Below are experts of layer 3 (counted from 0) of a mixture-of-experts language model. Rows are named router (the router's row for the expert), gate (a neuron's input weights, with its number), up (a neuron's input weights, with its number) and show model dimensions 192-383. Each number is 128 + 32 x the weight over its row's rms, rounded and kept within 0 to 255. Numbers have three digits each.
Before each expert's rows: a language model's description of what the expert responds to. This comes from a sample of Wikipedia text that the model never trained on.

# expert 11
What it handles: Foreign name beginnings. Capitalized first pieces of foreign personal and place names, such as Il in Ilham, Mu in Muammar, El, Ko, Soc.
router:120083116114093194148158129087102133151160112175164124073073158156140144145219178104062128067114102116120057145125140123106130139068080129175142118094120135140133150110144170140172147154117146128131139076118137125157130081135124110081150092141087111095065119135139150121116074103180098111110106208127187132101099148132162183174112116106135177075137134132158085114129197142153092151128112114132112069143131158109194090197100124164098117162100105089128131108107169125163148120098069178159114081132150145106076108148121074155171098131158168099154100172147098179108134165119115142
gate0:147154140106139124127178089102138124137156160175147114098225143100152121117151138129070112119131121137090116106118092128112106111097122075143168135117096126109119129141076148151166128090067159153106069096245152103174172083154128065162161110104080159113106091172071138172152124126149121136165122072113170088173144106080153160119192066160115129112126102127064119100138134131151114074097149083156180124102127099149166091099145107094153074081093061154121148171118127133074105136139120130202121165127086154198111089171170150093095095084104206145165111116148140103158114160151080081
up0:096159114154108118106178136097179124161136172204118130127148164122103158155128161154129105148056125142166126124061125128109100131128131107151114165055209078078166106135089113195121159108138130194082111124183097142155153127088064202125122159142102145105130130113079121131111138167080122083135201101074109066144113186129100119141146128116129113086106074115108155134081169123134173107112111060161078094167134087061101133080156135161155106127088097146136136106126138094132158104214129176166106070178144077126201098131144128114184107164083176165134172133143161104130127079143100113

# expert 5
What it handles: Section headers and initials. Wiki section-header markers == and ===, plus capital-letter first pieces of names and coordinate letters N, S, W.
router:189174098063135151115103145033141107139126160168151187170062146166091140130126140141174167107137102127135100090105116110107082110133169132144117140084127194114122114112087084187155194127102106117079088144133148129077141147127168088154143152172113170066150086135188115136123114154104085088141127107160147145164168168152084138121153132091139160141164039109029128115145108108093174096103144147137074169143110129120171121110134109132127103093134099089174119179087124127135142133108155110152159166137184137128115105147110146140137127189137164120111120075165082142167136150095117133
gate0:169091093183124172104118127116122097099105123132083116164148139121128146133078146164059098118150175103171096155163142151162182125078133075135129163076147121138139126089167131113113122137165140123119065153139140123113143141121057148118198134073080143144090139082103107131109133124128156104118150108172109149117140109134140134106143118131192173140120127118147134131092136173136055133132080168051056138125205104145128058127181122118135123141135085165185082124135154176126202142133115132149139128137169099144059095056160115076141109150181144135111199092117045069149126145064146162
up0:105112150196130180105114079123069092125120130155177151105163187187156072120132146185078084107162148082131102081143140115173104152122151107191122123169111126098119166132085147140137101180100102181137148125156121118192129156177139124094147120159157166142105139102103115134131121130125110114111073124105152133100127137187158135149087077134130148135136018130138125086088132075098111154140118146066122158150127083130105083183164199099090121087154208144172180102119145109065095105153106139129106146171110142128164174094146151079131106183181113114151178155144114116108117130139058156

# expert 20
What it handles: Numbers in dates and lists. Standalone numbers such as 1, 17, 36, mostly days in dates, century numbers before th, track numbers and table cells.
router:152174136153104109137100183082077162107137072111076111163143092101113132135124183104160149114106117151087144132119155101133107128153122098115133153133167131130179126044179136206158147138087123166057129112100130143137124146132127126130168077123158155122112126102155079091062087151188133154154128113135114124167120098135213130074099099105100082112164127138143091112208132047139160041084091131091177036139125127149121122142118075122097160152146100158109110066168147109152100095184119178112078075120134078101126075148168115184087126117173135061155191120085082182154086131112150115
gate1:157187095104144106150102118123097129141157158108184119168131144143107147120115098138127138158141120166171143142076193067180137181063104092129127105160106081178201150113140121098106167137110112102150094121071124104161126126128161138130151163132154088128098121106129124129121126112147133127100175100098158066124201160088162117135157150137134136152148140142091078089148147131122130152106127121126063166115106087097155129080130153133101098130123112095119133101169114112137163053088172202127161101142127120146115110149130120195123122132166096107146132104107163110134066132141124132
up1:115071180196144094123156149093157137146139107094146160126134129114153109132157183100135096200105174087056129084089087214128109033123081094129153134075091091106103111141103113159162139123131157146157130121134182169107142191114139108160105111084134180117144146169124137117112135067143125158135146063160099167163112120196074155145127134153141084140080151123170111148059100148195124095158130099152141101080207117132097081141156150154169107121184118119109121101089132117145114123136112079078186171149114107146093158104122144104181110134062129127107141144206152159153161148149111129

# expert 10
What it handles: Years and dates. Four-digit years after in, commas or table bars, in career tables, filmographies and date lists, like 2015, 1994, (1987).
router:126103122097080120150162078154083139179122114153103135177176101085096171125168149121098151174137106168123139177118134155126119144083091228107109123152133138150172145152114071099156142182140151141106084163101138146109091127132072109115172105134169141179083159122093137116105181110130141098141120167149078122105088167124093049174075127174137089060216122128148173146145153136154120162210135094113130155083146106179119094177158169122146153090100138060151113162149182165117140137158122110101089147116159083135148168110097087152175099126162071105151177165174132105133162116129108148
gate0:081180104158130200174131176150159134178138117141121127144076106147102125117143148128120103187130151088197108088142111117146116117170157145098155083121134089120198093077131117108120121117121150089147146126100097100146155134136134095090122151151117128180119169108093173082129166125114120109119095148092160122150099083121151164193157167111108177232091162110121108196120091136157148172080124129131097109119185098117146063092087051169120113129134112112071105132135133123160116137153126147122076100113111108103057128073128124131146081130118155133156117102136124127174119141170175119
up0:092186126143181107114141085137133146116172092117071103172107087125131080121113127094113125143101083079152128191164164150122173151098083160074111148128115129115135180111144071058116138138138146120181059151080166125098121122096200153124197162171133086067144118066105127066121100146159153192178104102134113107176160123096132079145109107099134120142125170160080143107128084162172115102143088132156134156156118130111127105146094092089170120027180103112087156146103199161097172118136103130126101187129111108145115175128150095179134071112135105065097102155139076123137096167137170071

# expert 12
What it handles: Descriptive and technical modifiers. Adjectives and nouns in scientific or descriptive text, like colours, sizes and units: white hairs, flat granules, heavy, medium, mm, ft.
router:132095155160186100132114144172159115110081135185119152097122150127128189107120085100101123088148170153122077109104076149103126057190149096129098109067147071148100089079102192110134100099122086181160166147104135144121079137089086139188059147072112117108126148143083181120098087141124114109121074063137157096154106134154145166116102099190144180201119085150100162197171147123132137138126089105129137107031157193124102068168130145112141136154210128097146129147180080108088128152139181139143102180139192202124126093152142129134123139114105032177158125105144142138133151126083143145
gate0:111059175163128136150143163168154120159139161129119141109141121091116112120148100160092093115118169162094055148170150121053149154086046160156074136109105131097133075103163098163129121196114106157139144170137060146107189146223110069170121135111112175119145114142189105121128148169111153168087125158108149103104113081191174175108158094183121151070117143132126104113103107157122155101142119099074168108138146155088125151143093115144145142112105084116125092133093171125167074126119082135117122055093095069120115135094142154075151148153145149122119154151080117101125132134106136193
up0:132105180095114104113121125153150105108130127140120112122109137209152090079203171139160136170142138188151120064149133061118125111136169147123121098118091161083151139152145100107153137096144100202117106152182098122115132133120080102204140161082110172158121150165164126114133150108050139114093100115112133131102083135169087181166160114130142069133117147114113131159134142152119116149104107078093074100116147122125118186101159204106150127157159072103100160081131174180103160146151106111122093069113107100119145083121148178142167138123116095149169103204067154114130111133149111154